config.toml
n_layer = 15
d_model = 384
n_experts = 64
experts_per_token = 8
d_expert = 32
d_shared_expert = 128
activation = "geglu"
moe_layers = [1, 2, 3, 4, 5, 6, 7, 8, 9, 10, 11, 12, 13, 14]
router_score = "softmax"
normalize_top_k = false
routed_scale = 1.0
balance_loss = 0.00636
balance_bias = false
router_cosine_scale = 14.0
shared_expert_gate = true
init_std_router = 0.0128
lr_router = 0.000675
vocab_size = 16384
norm = "rmsnorm"
norm_eps = 1e-06
tie_embeddings = false
optimizer = "soap_variant"
lr = 0.00153
beta1 = 0.95
beta2 = 0.95
grad_clip = 2.0
batch_tokens = 32768
seq_len = 1024
train_tokens = 394000000
steps = 12024
dataset = "wikipedia_en"
Below are experts of layer 7 (counted from 0) of a mixture-of-experts language model. Rows are named router (the router's row for the expert), gate (a neuron's input weights, with its number), up (a neuron's input weights, with its number) and show model dimensions 288-383. Each number is 128 + 32 x the weight over its row's rms, rounded and kept within 0 to 255.
After each expert's rows: a language model's description of what the expert responds to. This comes from a sample of Wikipedia text that the model never trained on.

# expert 50
router [122 153  89  87 182  97 164 126  98 107 153  93 136 116 159 169 128 135 151 135 139 121  58 197 124 172  82 127  81 123  85 176 162  95  70 117 119  89 155 127  94  76 108 169 130 154 130 120 133 211 112 141 150 177 140 153 108 152 151 138 141  99 123 204 168 137 136 194 112 170 140  65 133 128 120 209 124 132 128 165 129  93 133 127 159 126 111  84 154 177 126  83  98 103 124 141]
gate0 [155 132 155 129 119  91  64 105  63 112 123  86 123 110 153 121 142 149 126 159 142  85  88 176 103 148 140 167 110  44 121 180 109 151 186  43 156 123 140 158 136 140 171 104 155 131  86 145 127 182 110 117 148 133 139 115  81 150 116 185  98 165  82 188 166  83 139 148 114  97 165 131 105 123 121 116 141 169 145 103  93 105 170 139 162 136 121  40 145 109  77  99 126 128 161 121]
up0 [109 124 154 157 172 134 125 107 140 100 167  83 119 134 113 130 143 190 180  93 110  95 138 162  62 132 180 121  89  81 175  62 136 127 100 141 141 177 157 134 143 193 102 134 136 112 133 167 114  98 132 108 106 130 104 151  68 146 129 181 191 183 151 103  67 135 174 195 119  99 128 189 109 188 105 152 145 151 185 134 115 125 120 104  97  90  83 154 137 138 159 205 101 144  92 144]
Abbreviation capitals and spaces. Capital letters inside acronyms and codes such as BIH, BZÖ, US, SR, and lone spaces in tables or before numbers.

# expert 34
router [ 98 127 141  67 178 113 154  92 129  89  95 115 123  91 180  93 158 106 125  84 146 164 117 120 132 178 115 194 127 152 139  60  93 128  76 139 118 115 157 113  44 109 142 139 115 143 112 135 106 100  57 144 180 133 125 111 127 159 109  97 161 112 121 133 177 223 113 126  94 193  78 137 155 167 119  87 103  92 157 174 110 111 139 120  99 124 118 166 141 166 179 114 114 105 165 158]
gate0 [ 67 142 179 207 150 131 141 135 155 143  91 142 112 142 143  58 181  55 124 123 106 134 165  94 116 134 101 159 164 166 156  60 149  93  95 126 131 104 159 115  94 108 104  83  95 160 137 134 128 110 121  63 143 142 105 171 119 173 171 132 146 129 129 115 154 146 161 136  94 103 123 170 121 162 149 121 191 177 105 146 122 128  91 118 151 143 134 150 186 110 143 129 107 110 137 192]
up0 [139 123  86 215 114 102 128  95  96 208  96 137 120 175 152 116 110 111 100 158 123 107 177  43  73 113 148 153 104  86 116  92  95 218 153 139 108 189 132 165  93 173 135 115 111 101 158  95 126 142 228 103 126 196 137 168 128 101 181 129 138 114 119  86  97  90 120 111 119 143 169 157  88 112 110 107 173  95 141 107 120 150  97 119 157 128  87 136 125 139 154 177 110 143  97 177]
Place and team name joins. Table pipes, "and", "&", "to" and the first words of place or club names in sports tables, such as San Jose, Los Angeles, Brighton & Hove.

# expert 2
router [150 115  98 160 134  60 133  89  85 102  82 172 144  88 176 136 144 148 114  83 159 135 136 107 156 152 157 149 184 103 100 117  73 121 146 151 114 117 157 113  79 134 111 135 125 164  68 142 108 139 130 157 159 108 142 108 117  61 111  89  89 115 138 138 119 133 147  69 155 163  87  97 171 135  51 121 194 166 128 127 110 157 162 108 110 129 141 141  70 182 160 153 127 160  82 152]
gate0 [106  74 143 148 124 132 175 109 113  94 100 170 139 135 109  87 121 104 189 105 159 136  91 131 120 128 161 132 180 121 117 152 190 170 118 121 110 157 158 144 119 100 131 133 175  99 134 122 175 157 189  93 138 136 116 157 118 176 107  71  46 203 141 104  86 126 113 139 122 116 113 151 150 161 125 149 157 177 109 103 168 123 112  99 121 131  53 154 132 128  95 146 146 162 172 144]
up0 [ 93  79 145 131 109  66 157 115 104 106 112 225  93 138  90  85 122 144 134 116 140 122  96 107 148 124 134  78 177 116 107 132 132 113 127 108 140 149  57 107  88 128 152 113 109 125 124 104 137 167 155 114 151 148 148 171  90 119 131  94 108 169 141 147 110 159 135 112 146 127 151 146 108 125 127 165 144 161 111 112 102 131 120  98 149  94 108 111 152 137 134 160 192 114 117 145]
Line-initial structural tokens. Tokens opening a line or table cell: leading spaces before team names in match reports, table pipes, list dashes, sentence-initial The/He/After.

# expert 46
router [ 84  69 111  72 171 171 135  65 124 125 169 123 135 116 127  15  99 184  75 146 174 146  80 113 144 117 146 171 134 152 142  98 105 159 135 122 105  58 148 160 114 145  59 144 133 176 142 160 125  93  92  84 123  80  95 164 111 165 132 202  87  94 167 111 107  83  95  98  84 133 175 126 123 149 183  74 143  97 128 119 124 102 163 119 130 125  86 145  96 142 136 187 131 108  34 147]
gate0 [129 175 128 113 156 127 154 109  97 169 136 129 158 150 105 156  91 124 171 169 103 162 202  78 140  98 123 140 105 150 202 115 118  92 115 162 124  56 143  93 127  91 132 109 175 100  99 107 178  60 133 181 138 104 104 106 146 134  96 122 139 152 159 108  71 144 122  85 145 130 163 136 143 123  78  86 137  96 114 112  88 108 120 146 136 104  55  71 122 169  86  82  85 132 177  91]
up0 [150 188 101 110 136 170 141 168 129 109 141 122 183 188 124 133  53 154 180 116 160 160 165  59 181 133 120 162  98 142 161 119 113 102 155 148 143  91 132 122 106  93 131 120 160 106 110 155 138  95  95 209  98 123 127 141 114 130 132 131 104 197 102 106  98 130 132  69 122  73 116 171 135 103 104  95 105  86 101 109 103  93 151 108 136 107  93  74 151 179 148  79 147 139 185 149]
European name syllables. Inner syllables of German, French, Spanish, Thai and Indian names, such as Lever-k-usen, Conserv-ato-ires, Campeon-ato, Ober-oi.

# expert 51
router [129 116 136 147 165 167 137 136 115 113  68 138 133 155 160 149 121 136 167 116 163  65 105  70 167  99  82  99 149 165 155 129 108 137 166 126 137 141 114 113 172 104 124 158 138 115 202  66 145 144 140 125 108 182  94 172 149 168 124 135 111 140 105 115 148 132 136  81 172 131 151 112 110  36  93 167  96 113  37  96 155  92 132 134 147 135 109  67 105  35 154 135 103 119 179 175]
gate0 [163 147 131 139 145 104 105 136  90 122 177  85 129 155  86 163 152 111 146 102 155 107 120 129 174 128 128 106  83  99 140 212 140 152 117  87 160 110 135 168 115  99  58 120 157 145 124  90 132 134 126 138 123 138 132  65 108 137 116 116 188 177 144  85 180 179 105  75  34 178 132 226 183 134 144 104 155  86 125 114 186 108 103 112 110  72  82 112 150  84 126  71 117 156  77 141]
up0 [153 118 136 176 163 122 155 132 136 126 157 147  69 157  79 104 140 122 155 140  93 142  74  49 108 154 207 167 123 110 120 161 144  80 124 115 106 117  98  89 125 214  81 146 123 106 122 104 128 103 158 142 158 125 170 132 134 110 114  97 157 131  95 118 181 192 112 135  82 181 120 134 158 107 104  99 157 134 126 114 156  86 162 125 160  92 133 101  99 161 149 128  95 210 115 129]
Verb and noun suffixes. Word-ending pieces like -ing, -ed, -ated, -ment, -id completing words, as in confidant, reentering, overseeing, lending.

# expert 49
router [ 91  89 129  94 149 118 163  75 112  64 194 132 167 108 178  31 111 170 122 136 161 179  59 137  82 130 104 192  98 151 114 118 118  82 143 127 130 127 177 139 102 181 102 164 132 132 152 127 146 128  82  63 125  71 151 177 145 143 134 162 103 152 144 151 125  79 118  59  84 163 180 118 125 123 133 127 143 139 102  93 109 106 206 137 108 109 106 111 122  55 176 185 159 111  84 130]
gate0 [ 87 137 126  79 122 105 154 105 104  93 151 146 107 140 112 170 179  97 127 119  98  96 141 111  78 163 134  99 155 132 143 130 106 125 139 193 113 168 110 191 159 133 149 130 175 155 138  91 121 116 108  95 172 173 190 146 154 158 116 104  92 135  76  92 146 154 142 172  92 153 150 120 152 154 122 214 130 144 125 123  98 157 173 160 168 130 188 103  67 136 139 134 154 117 116  95]
up0 [195  60 160 138 182 172  62 150 175 147 141 109  75 158  88 101 103 113 119 107 165 124 106 152 103  97  95 141 107  98 106 110 134 143 190 169 149 104 184 135 111 116 108 166 100 124 153 111 115 124 129 140 182 123 108 151  80 134 122 120 131 176 135 131  66 133 124  93 120 101 123  57 103 162 113 123 149 111 168 117 149 112 136 113 124 166 134 121 137 126  74 164  77 106 157 134]
French and foreign names. Apostrophes in French elisions like d' and l', and accented letters or pieces in French, Romanian, Spanish and other foreign names.

# expert 5
router [107 158 116 161 107 162 148 115 145  95 169 131 163 147 103 157 104  98 139 103 137 101 164  70  59 134 129 164 175 120 124  92  96  80 143 136 114 143 142 144 150 125 157 139 149 133 157 127 135 133  89 211 129 157  68 128 101 121 167  67  78 115 163 120 109 132 120 189 138 131  93 139 109 134 145 100 141 187 148 125 116 151 156  92  91 123 133 128  89 150  87 114 123 166 232  80]
gate0 [126 111 121 125 139  87 121 101 105 107 172 127 157  91 180 174 135 147 119  82 153 124 189 159 141  48  72 107 119 135 129 125 160 132 162 136 146 116 156 103 101 137 166 145 141 190 126 176 171  82 148 123 139 126 102 176 194 109 114 182 103 126 189 113  69  87 129 195  92 154 108 137 172 136 202  91 101 130 124 149 153 184 175  87 138 153 154 127  97  57 146 149 144  78 134 142]
up0 [127  95 124 105 183  81  92  97 123  52 136  57 108 164 124 124 106 106  70 155 123 142 123 195 134 168  94 139 112 130 137 132 156 151 100 102 197 106 119 137 145  93 104 141 126 145 134  84 193 120 144 119 103 126 129  84  95 143 131  71 134 152 131 129 115  90 112  78 128 163 114 109 107 157  73 134 158 128 183 164 103  70 102 193 175 120 181 134 150 141 131 167 101 137 101 160]
Copulas and as. Function words in running biographical prose, chiefly "as" in role phrases, plus was, is, be, became, at, such as "played as a forward".

# expert 53
router [110 139 123 135 151 148 143 106 121 138 199 127 155 147 190 150 113  82 125 156 103  91 137 226 108 143 120 101 126 176 139 143 145 140 117 122  50 171 165 133 158 121 125 131  87 115 162 179 135 158 132  82  84 122 107 195 154 153 146 149 110 128 164 130 112  95 112  99  97 138 137 136 142 120  97 148 119 155 131 180 154 111 158 134 106 154 138  96 112 158 120  93 133  72  74  79]
gate0 [117 121 110 117 117 147 105 112 155 110 125 116 114 108 134 115 118 127 124 135 130  87  93 133 125 171 105 183 127 149 159 111  64 182 102  73  41 161 179 118 171 183 110  74 143 187 189 108 134  49 105 113 117  52 137 151 124 146 140  76 141 152 119 144 113 155 148  87 159  99 111  72 128 142 115 129 142 110 118 141 118 159 104  68 152 170 183  97 164 137 138  61  58 124 131 182]
up0 [144  99 123 148 130 105 148  81 125 148  92 113 160 188  75  84 149 127  90 101 170 142  99 139 156  64 171 120 155  99 111 144 178  96 201 132 235 113 105 121  35 115 136 163 137  88 116 120  97 171 155 150 118 152 191  98 145 105 110 185 125 109 120 129 144  99 133 187 110 136 114 156 121 103 142 157  96 123 146 106 152  84 132 167 106  61 105 156  87 138  97 162 183  96 145 116]
Foreign name fragments. Middle pieces of non-English proper names split into subwords, often after a capital, such as Noguchi, Eindhoven, Kinsale, Meijer.

# expert 24
router [161 153  84  95 153 149 136  80  77 170  99 152 105 142 142 106 117 120  82 142 134  99 137 136 126 128  99 105 132 140 159 145 144 131 124 119  80 131 106 141 144 143 112 175  97 113 178 153 159 158 101  90 106 156 101 184 170 135 121 171 140 160 158 117 132  54  89  91 178  83 134  97 154  50 106 133  51 138 126  79 138  93 126 138 151 140 104 115 183 126 123 151  94  75 102 140]
gate0 [146 175  89 153  79  72 101  56 135 112 121 136 111 122 109 164 207 100 122 118 124 167  91 168 137 159 184 132  98 132  98 150 167 102  87 136 106 129  61 158 159 176 185 102 101  73 119 114 105 135  88 143 158 138 122 141 175  90  80 198 145 128 104 143 156  81  73 143 114 111 114  89  72 173 111 148 114 145 112  94 138  83  89 171 160 146 151  70 186 121 116 138 129 148 114  62]
up0 [176 116 139  65 117 175 147 143 132 121 145 155 162 135 114 155 132  97 147 128 141 150 124 131  89 148 127  72 170 127 133  58 132 111 116 118 141 164  97 146 140  71 172 127  74  90 123 120 115 121 114 105 138 135 111 126 168 114 140 113 213 142  77 111 108 160 110 148 147 126 166 123 123 100 106 164 121 206 123 151 122 176 120  78 143 172 132 145 152 162 101 209 130 147 143 131]
Consonant word fragments. Inner word pieces such as ec, ic, est, ast in long words, e.g. gyn-ec-ologic, for-ec-ast, deficien-c-ies, escal-ator.

# expert 18
router [138 123 124  86 208 107  48 192 122 143 175 149 124  63 103 172  83 146 134 204  42 136 176 157 136 105 110 120 113 203  98 168 136  98 152 121  92 103 108 141 149 144 107 159 100 109 104 124 151 124 169 134 134 149  92 131 188 149  64 129 148 127  79  81 131  91 164 127 114 135 108 181 167 156 121 106 118 119 113 123 185 122 140 105 126 157 151  89 109  66  99  95 134 133 108 126]
gate0 [175 208 114  78  77 171 133 157 145 145  91 118 125 141 122 132 143 231  83 106  72  58 156 133 118 123 131 145 140 120 126 170 114 135 126  85 177 180  75 103 175 133 131 132 161  91 110 133 175  90 116 104 154 169 119 162 202 123 130  82 109 150 109 185 171 114 144  58 152 109 170 112  72 157 117 105 131 160 123 144 106 131  84 102 107 122  94  94 186  92  78 127  85 168  87 160]
up0 [ 92 129  86 118  90 108 152 119 131 134 107 117  65 103 152 116 186 145 142 230 213 145 212 101 100  98 153 148 113 135 176 110 118  61 144 112 152  81 107 154 140 134 104  95 165 118  96  95 141 197 101 106 188 163 154 155 188 109 106 155  86 114 140 161  52 121 176 116  85 107 158  93 144 100 145 123 167 168 141 158 111 159 121 118 150 110  99 123  80 111 109 130 139 212  98 151]
Mid-name syllables. Middle or final syllables inside names of people and places, often non-English, such as Nath-al-ie, Tam-aul-ipas, Raw-at, -son, -ford.

# expert 0
router [130  97  90 197  78 160 105 155 159 113 101  99 125 140 108 123 115 119 151 120 115  90 157 124 136 164 178  92 170  59  91 128  93 137 127 194  92 138 146 137 194  93 135 131 174 134 165 103 119  67 145 131 127 186  97 151 140  96 155  99 105 124  94 118  83 114 230 107 112  49  98 134 111  76 142  85 157 106  73 110  96 171 115 163 161 143 146 162 122 139 156 175 114 108 137 105]
gate0 [124 144 117 147  79 166 211 159 101 112 159 141 144 107 112  92 111 134 110  91 139 118 100 129 144 124 152 183 141 131 132 178 140 151 121 127 166 132 152 121 161 139 140 115 212 125 141 155 121 161 141 109 119 125 171 170 141 180 183 176  96  44  99 134  91 132 140  79 141 124 151 170 133 148  55 170 138 110  99 158 133 135 155 190 104 178 150  84  70  95  94 105 169 145 153 156]
up0 [202  80 132 119 111 170  63  64 118 113  75 147 109 158  78 123 162  84 100 148 164 119 142 105  59 122 126  85  95 206 119 109 190 115 110 109 124 108 105  93 137  98 152  71  97 167 183 128  80 101 126 111  87 122  73  93 128 151 139 130 153 137 180 105  86 106 144  92 144  83 109 126 141 151 128  95 116 140 104 135 174 148  87 147 126  56  82 138 135 130  69 138 145 138 153  96]
Past-tense narrative verbs. Main verbs and auxiliaries after a subject or "to" in narrative prose, such as had, has been, became, called, said.

# expert 33
router [ 91  88 144 110 164 138 157 153 117 169 105 129 154  99 139 124 173 154 114 138 123 154 133  90 198 110 119 165 114 104 120 115  80 132 179 145 105 122 106 123 108  87 146  96  79 191  69 153 113 176 117 176 150 109 206 136 186 135 116 125 110  88  96 146 129 112 108 162 136 118 110  92 157  95 116 120 131  68 123 115  34 102 123 145 107 147 190 165 161 184 170 142 105 156 182  97]
gate0 [126 144  66 152 147 158 100 177 131 167 157 112 108 202 117 116 150  94 130  97 171 120 122  82 155 164 128 168 158 137 157 108 137  84 104 125  59 135 132 117 134 124 143 112  75 144 160 170 111 119 108 125 131  79 150 174 129  85 121 131 150 119  72 132 170 106 138 179 166 187 122 177 159 115 106 144 133 170  87 129  69 124 125 172 127 119 139 127 101  73  90 132  70 140  99 103]
up0 [110 125 129 130 142 196 119 139 116 126 128  56 103 100 163  96 151  82 130 134 132 177 137 102 124 133 144 137 165 116 129  67 137 158 137 109  77 159 127 176  90 105 183 115  93 166 108 179 145 108 145  90  80 136 160 137 116 114 140 110 135  99 104 172 153 122  94 136 151 136 141 143 148 179 133  92  95 121 136 132 109  83 135 169 151  88  98 144  94 131 112 168 113  98  89 122]
Digits in years, numbers. Single digits inside multi-digit numbers, mainly birth years, ages and dates in biographies, such as 1938, age 87, coordinates.

# expert 39
router [117  77  72 122  92 155 134 117 127 137 118 143 114 147  97 120 139  97 142 137 119 170 152 111  81 131 162 145 108 129 121 115 171 125 161 114 158 142 139 119  91  47 166 160 140 127 169 119 103 107 102 204 107 156 138 130 132 130 152  51  76 146  84 108  82 136 152 156 179 117  93 107  90  83 154 174 130 181 128 126  98 141  99  94  85 107 136 113 129 124  69 144 157 148 136  95]
gate0 [106 147 167 106  98 160 140 122 136 138 177 119 121 133  87 164 140  86  66 118  73 161  94 134 142  78  82  91 136 105 163 111  82 102 115 130 114 110 109 182 119 210 132 137  88 176 119  79 151 174 170 101 105 116 141 132 147 117 100 135  89 178 139 144 114 120 102 131 101  73  55 170 131 165 131 136 113 190 112 139 167 151 120 165 156 175 139 153 133 127 142 152 158 111 200 131]
up0 [171 176 200  81 101 163 134  94 148 124 115  64 110 113 125 144  37 100 170 127 175 125 158 124 134 125 170 101 170  72  71  83  78 197  91 154 183  83 133 152 138 136  99 130 112  59 111 112 154 138 168 156 132 149  65 115 165 155 116 135 113 197 142 149 106 122 115 144 125  82 125 115 130 134 120 121 147 140 142 118 138 125 131 148  83 138 180 111 100  79 103 132 123 127 143 128]
Articles and auxiliaries. Function words starting a noun phrase or verb group in narrative prose: a, an, was, his, its, has, often after made or play.

# expert 52
router [141 124 150  76 103 129  95  87 134 115 104 136 152  95  92  95 188 125 159  59  98 194 125 138 135 116  76 167 147  89 115  72 106  64 124 139 149 184 151 101 132 139 122  89 130 150 116 117 104 162 100 116 143 127 135  55 113 135 137 100 169 110 118 163 211 160 146 147  72 148  99  87 105 195 185 122 147 166 186 128  89 128 115 141  77 132 151 184 148 129 102 127 143  72 180 113]
gate0 [127 209 170 153  66 137  91 152 151 110 101 143  96 133  79 176 114 196 176 137 106 171 143 158 156 119 116 127 112 127 100 139  55  87  94 124 105 132 114 120  68 189  96 119 125  88 122 161 172  98 130 113 158  77  69  67 128  97 157 125 115 122 131 134  89 119 144 129 165 150 122 172 101 136 108 114 162 143 135  60 153  77 119  94 130 144 122 132 137  91  64 139 141 102 130 138]
up0 [148  80 173 170 124 120 185 127 116 182 106  88 160 120 193 165 101 115 143  83 162  53 121  97 128  80 137  93 135 141 107 134 140 177 132 127 144  87 143 129 171 112  92 145 165 125 150 162 150 103 160 103  86 160 177 135  95 126 156 128 163 121 171  85 146 124 118 109 194  84 167 115 106  97 119 110 134  76 127 148 149 168 130 169 158  97 134 110 118 194 107 133 135 192 158 138]
Commas after place names. Commas, pipes and parentheses following city names in tables and bios, such as "Washington, D.C.", "El Paso, Texas", "Kingston, Surrey".

# expert 59
router [160 106 126 122  58 154 110  93 112 119 126  86 160  98  87 115 165 154 141  81 125 165 160  72 148  87 128 188 147  34 101 102 100  82 116 126 117 140 127 133 116 152 176 100 101 124 132 147  74 116 177 156 170 128 181 122 131 102 113 113 122 118 159 178 162 187 100 138 163 177  84  85 156 148 145 132 156 130 143 148 112 115 172 157 160 142 155 154 140 128 150  98 150  99 121 137]
gate0 [124  95 122  86  76 139 163 177 162 139 191 130 130 152 165 164  78 128 142 148 105 162 123  82 127 156  80 113 142 181 117 125 161 115  85 106 197 180  84 132 154 175 184 172 139 163 165 119 116 165 164  79 141 108 133 114 188 157 130 116 148 113 160 136 155 132 133 154 124 154 156 168 140  93 149 119 113  82 162 120 130 153 167 125 142 145 116  92  93 127 138 100 168 140 137 148]
up0 [115 139 120 102 115 120 155 171 155 155 214  99 113 165 107 161 124 136 174 119  88 143 131  99 128 120 106 122 113 174 105 115 124 114  84  77 144 134  82 169 135 155 210 179 103 159 151  95 183 165 141 108 143 102 159 106 144 129 126 138 183 129 141 134 162  93 157 117 107 117 164 178 114 126 119 116 129 110 169  79 186 149 137 113 131 142 164  82  88 140 102  66 132 139 147  85]
Table cell separators. Pipes, periods and commas ending table cells or result entries in sports and election tables, such as Nagoya, Japan |, def., 6–4,.

# expert 27
router [130 166 119 140 170 125 107 146 105 111 159 150 146  92 108 171 142 159 149 114 122 228  83 130 151 139 143 132 111  65 144 107  94  92 131 157 130 118 104 106 142 111 115 131  92 117  57  80 116  93 129 117 203 103 241  51 129 135 121 101 116 114 180 120 155 128  99 148 145 176 148 104 158 153 119 130 113 129 116 184 124 110 169  80 100  90  97 150 127 130 127  98 146 115 122 130]
gate0 [134 178 133 158 127 165 126 169  74 179 167 150 134 120 150 169 106 122 107 137 141 157 148 196  97 182 169 132 140 196 156 134 142  94 125 156 100 192 129 163 149  68 136 107 154  99 156 156 147 166 101  72  60  78  96 119 131 132 117 148 128 126 115 101 149  74  80 121 124 166 180 144 169 170 101  61 100 102 140 143 139 136 142 100  75  91 134 148 144  95 115 134 126 155 133 121]
up0 [178 153 170 143 100  80  82 170 106 112 149  97  94 153 149 147  99 128 150 172 126 127 155 147 150 156 123 194 145 153 147 112 114  91 162 132 153 145  97 161 133  92 145 143 132 160 110 137 163 149 108 117 108  93 112 148 203 165 155 158 119  88 169 117  90 149  62 103 131 161 164 122 120 159 119  62  99 164 142 112 105 137 121 119  93  86 150 163  92  88 120  72 127  93  94 148]
Table cells and codes. Pipe separators, digits and country codes inside Wikipedia tables of results, standings and votes, such as |, CHN, SRB, Total.

# expert 32
router [147 163 149 155 157 151 111 124  92 101 179  91 126 135 134 134 122 118 140 212 155 143 196 102 152 111 190 120 109  96 161 150  79 105 125 143 169 148 136 183 203 130 134 136 107  78  74  96 143 120  84  80 134  65 114 142 137 107  75  92 177 118 123 132 102  83 145  84 111 202 148 205 163 140 133 110 135 123 134 114 198 114 213 126 155  87 177 137  52 138 129  75 135 118 131 111]
gate0 [163  96 173 149 112 115 169 164 155  91 143 182 133 181 118 135 107 107  92 155 167 166 113 157 193 128 134 140 161 144 160 189 178 125 160  82 148 132  77  68 140 147 112 132 161 100 161 151 126 145 168 131 115 149 146 164  91 150 139 128 150 175 164  97 136  52 117 103 133 147 154 139 125 110 154 135 191 139 140  98 177  84 114 150  53 126 148 126 113 106 125 142 142 166 158 125]
up0 [ 98 131 167 108 103  78 153 134 136 142 124 150 138 177 138 164 185 106  52 105  90 197  93 125 160  86 172 107 128 183 141 171 169  79  76 101 124 140 148 116 127 149 184 116 141 133 125 128 131 210 151 113 111 152 186 197 113 136 176 150 119 144 117 144 126  81  94 102  73 129 139 140 149 167 142 182 138 117 187  96 116 158 131 128 117 122 113 111  89  97  98  82 103 139  58 109]
Japanese-style name syllables. Vowel-heavy syllable pieces inside Japanese and other Asian or African names in tables, such as Hit-oy-o, Tokush-uk-ai, Nobu-har-u.

# expert 45
router [ 81  85 142 148  88 111 141 127 129 119 104  83 109 110 109 127 139  59  89  85 148 203 177  71 130 110 123 183 143 153  83 123 134 130  95 142 153  88  98  85  68 142 143 125 144 127  98 207 169 106 162 134 143 126 161 127 182 132 142 122 127 120 171 104 144 151 151 161 144  98 145  86 132 179 108 151 144 142 180  91 118 127 176 122 128  87 114 159 108 121 192 159  98 114 118 178]
gate0 [101 198 188 106 116  77 151 110 144 171 139 131  36 129 153 168 106 150 177  94 139 149 105 103 173 116  99 130 145 110  94 138 157 130 132  99 122 119 132  75 100 139 106 168  71 154 105 136 132 161  88 129 134 109 118  79 151 126  66 106 101 130 118 137 195 138 165 116 175 135 168 133 137 110 166 134  65 130 114 120 111 104 161  75 124 154 128 201 138 173 124  99 157 138 119 151]
up0 [164 142 156 193 199  97 129 138 110 145 115  88  43 192 104 157  95  87 186 130 158 103 114 148  80 163  92  70 175 130 141 116 173 100 114 151  93  88 131 129 123 159 133 136 161 134 143 124 156 189 148  99 123 147  97 145 125  69 119  70  87 154 120 144 108  42 140 145 165  99 138  85 125  80 173 180 135 116  86  68 127 121  81 105 175 123 211 182 132 192 157 132 121  58  94 142]
Sports events and competitions. Event and league words in sports and election articles and headings, such as Cup, Championship, League, Award, season, Contest.

# expert 56
router [136 119 147 141  91  71 158  79 121 114 123 145 150 120 153 139 176 101 166  99 159 183 184 146 110 132  85  92 145 137  71 126 123  80 179 102 139 155 148  87  91  97 117 121 155 165 127 166 118  84 153 165 166 144 125  80 163 134  74 111 167 141 108 157 113 122 150 102  95  99 133 104 113 161  45 177 178 132 195 172 162 120 133 106 106 133 131 130 111  58 189 131 172 154 219 143]
gate0 [145  96  98 133  90  97 167 129 145 183 155 143  81 156  65 137 166  86 146 183  97 148 148 113  83 145 103  80 133 154 137 195 109  95 142  92 144 201 123 116 143 144 158 116 117 131 119 132 129  83 107 113 138 113 117 111  82  84 170 222 138 189 116 153 143 109 119 103  84  98 184 126 122 103 138 100 146 183 100 121 174  89 110 121 164  79 113 137  75 101  88 102 128 117 137 125]
up0 [ 90 116 103 112 119  70 161 162 144 110 118  75 142 119  77 119 137 156 133 110 129  77 144  89 127 152 116 137 120 155 100 115 121 198 114 127 129  84 110 124 152 127 134 156 213 118 121 105 129 117 122 110 149 129 100 163 181 142 108 116 120 112  89  94 114 152 114 143 129 107  93 151 193 138 116  84 129 141 154 145 151 132 121 145 165 141 100 152 212 141 177 134 121 124 113 146]
Dates and time expressions. Date digits, month names and the prepositions on, in, at, during introducing dates and years, such as on 18 November, in 1857.

# expert 1
router [144 155 167 167   9  39 135  90 121  76 132 159 110  57 147 172 126 122  97  99 116 148  71  94 164  90 125 101 163  95 171 100 109 157 128 112 168 159  74 120 118 118  91  92  82 152 147 140 141 112 102  94 139  81 176  86  66 106 155 148 105 133  81 111  68 128 103 114 142 146 122 167 155 172 100 127 129 149 131 176 160 138 148 172 151 167 129  82 139 160  91 104 145 175 170 119]
gate0 [ 96 101 161 144 157 136 106 171 133 168 147 125 148 207  91  88 172 112 134  73 121 136  88  84 176 137  83 144 124 145 165 116 129 111 136 118 136 205 118 139  97  84 121 102 157 179 117 137 158 129 111 124 152 122 144  89 122 154  81 162 211 125 156 116 151 175  66 139 181 128 133 186 107  93 138 102  42  90  79  88 110 124 124 123 100 128 142 113  99 152 184 164  84  70 114 113]
up0 [101  90 201 162 124 116 116 197 126 119 157 108 129 120 121 137 128 116 139 101 101 127  46  82 148 152  93 138 134 170 161 131 106 158  92  87  96 139  89 128 135 125 143 158  96 180 162 120 156 113  99 116 156 156 120  40  95 156  90 164 174 127 140 123 136 186 109 152 174 164 145 156 125 118 140 118  88 113 114  85  95  87  96 145  99 169 114  86 111 144 159 165  81  98 162  98]
Table cells and totals. Blank cells, pipes and digits inside Wikipedia tables, especially election and medal tables, e.g. empty cells after Totals, Total votes, Majority.

# expert 54
router [147  64 102 131  86 126 136 124 115 100 170 179 148 123 124 131 137 105 108 111 182 135 116 129 125 119 155 132  96 178  93  80 131 131 134  88 160 120 153 151  77 148 116 126 157  82  96 162 105 139 138 161 117  68 152 123 124  62 143 105 164  86 126 117 136 117 110 121  86 179 121 152 150  91 171 155 161 137 142 145 148  99 141 113  55  69  75 181  88 196 120 178 139 150 144 150]
gate0 [163 105 121 123 170 152 172 165 162 148 109 157 128 121 135 141  93 105 113 130 148  75 159 135 140 184 191 152 175 173 148 147 138 169 168 199 185 119  84 130 145  45 102 153 113 118 131 107 132 142 115 138 124  86 160 145 109 119 121  69 183 106 108 136 176 123 123  95  82 107 129 145 116  93 110 207 133 150 149 120 104 192 119 117  90 108  99 166 149 179 136 135  73 113 158 152]
up0 [109 118 141 116 154 125 147 173 152 127 143 110 126 139 167 106  72 122 126 163 137 111 136  84 124 143 208 135 125 160 137 142 101 129 161 183 104 137  76 150 122  64 112 168  94 103 147 140 188 124 114 140 107 122 164 139 111 126 145  92 162  73 122 144 146 137  84  92 125 171 162 160 140 124 125 225 133  96 156 114  76 137 116 114  73 120 132 104 171 169 166  87 109  55 186 117]
Capitalized initial letters. Capital first letters starting a word or name, especially abbreviated genus letters in taxonomy lists such as "A. inca", "M. divisa", plus The, An.

# expert 62
router [111 145  95  99 160 123 131  58 137  85 153 113  81 157  86  97 136 117  91 235  80 151 164  90 167  97 154 120  68 112  72 136  68  92 114  98 146 101 113 183 177 129 119 157 107  95  41 123 143 121 139 111 141 118 101 181 150 112  73 140  89  87  92 147 140 123  85 116  74 137 122 119 132 146 112 104 187 108 131 109 178 100 158 103 157 163 116  95  99  70 153  96 172 177 116 158]
gate0 [ 80 206  79  89 118 130 168 102 130 144 128 103 103 127 108 167 165  94 161 140 104 119 194 118 116  52 110 125  74 136 139 144 109 151  99  99 100  66 123 165  99 101 134 174 111 140 132  76 135 140 166 146 154 145 159 112 140 181  99 113  75  64 106  97 100  62 123 118 144 178  94 120 122 131 141 153  91  97 136 209 101 147  96  83 173 113 132 117 123  89 136  71  84 104 117 152]
up0 [ 55 138 153 144 178 123 100 116  90 140 145 127 117 131 133 155 130 117  91 120 172 200 158 128  99 193 117 132 115 107 140  95 152  65 146 150 173 147 119 129 116 134 104 111 120 104 110 107 108  74 107 115 132 133  85 136  95  41 152 153 124 110 152  75  89 141 108  93 145  85 128  72 145 111 208  97 169 201 169 113 151 150 139 131 152 110 159 140  95 130 159 107 110  77 176  95]
Slavic and Turkic name pieces. Inner and final pieces of Slavic, Turkic or Indian place and personal names, such as Vasili-y, Serge-i, Beş-ik-taş, Raj-y-abhishek.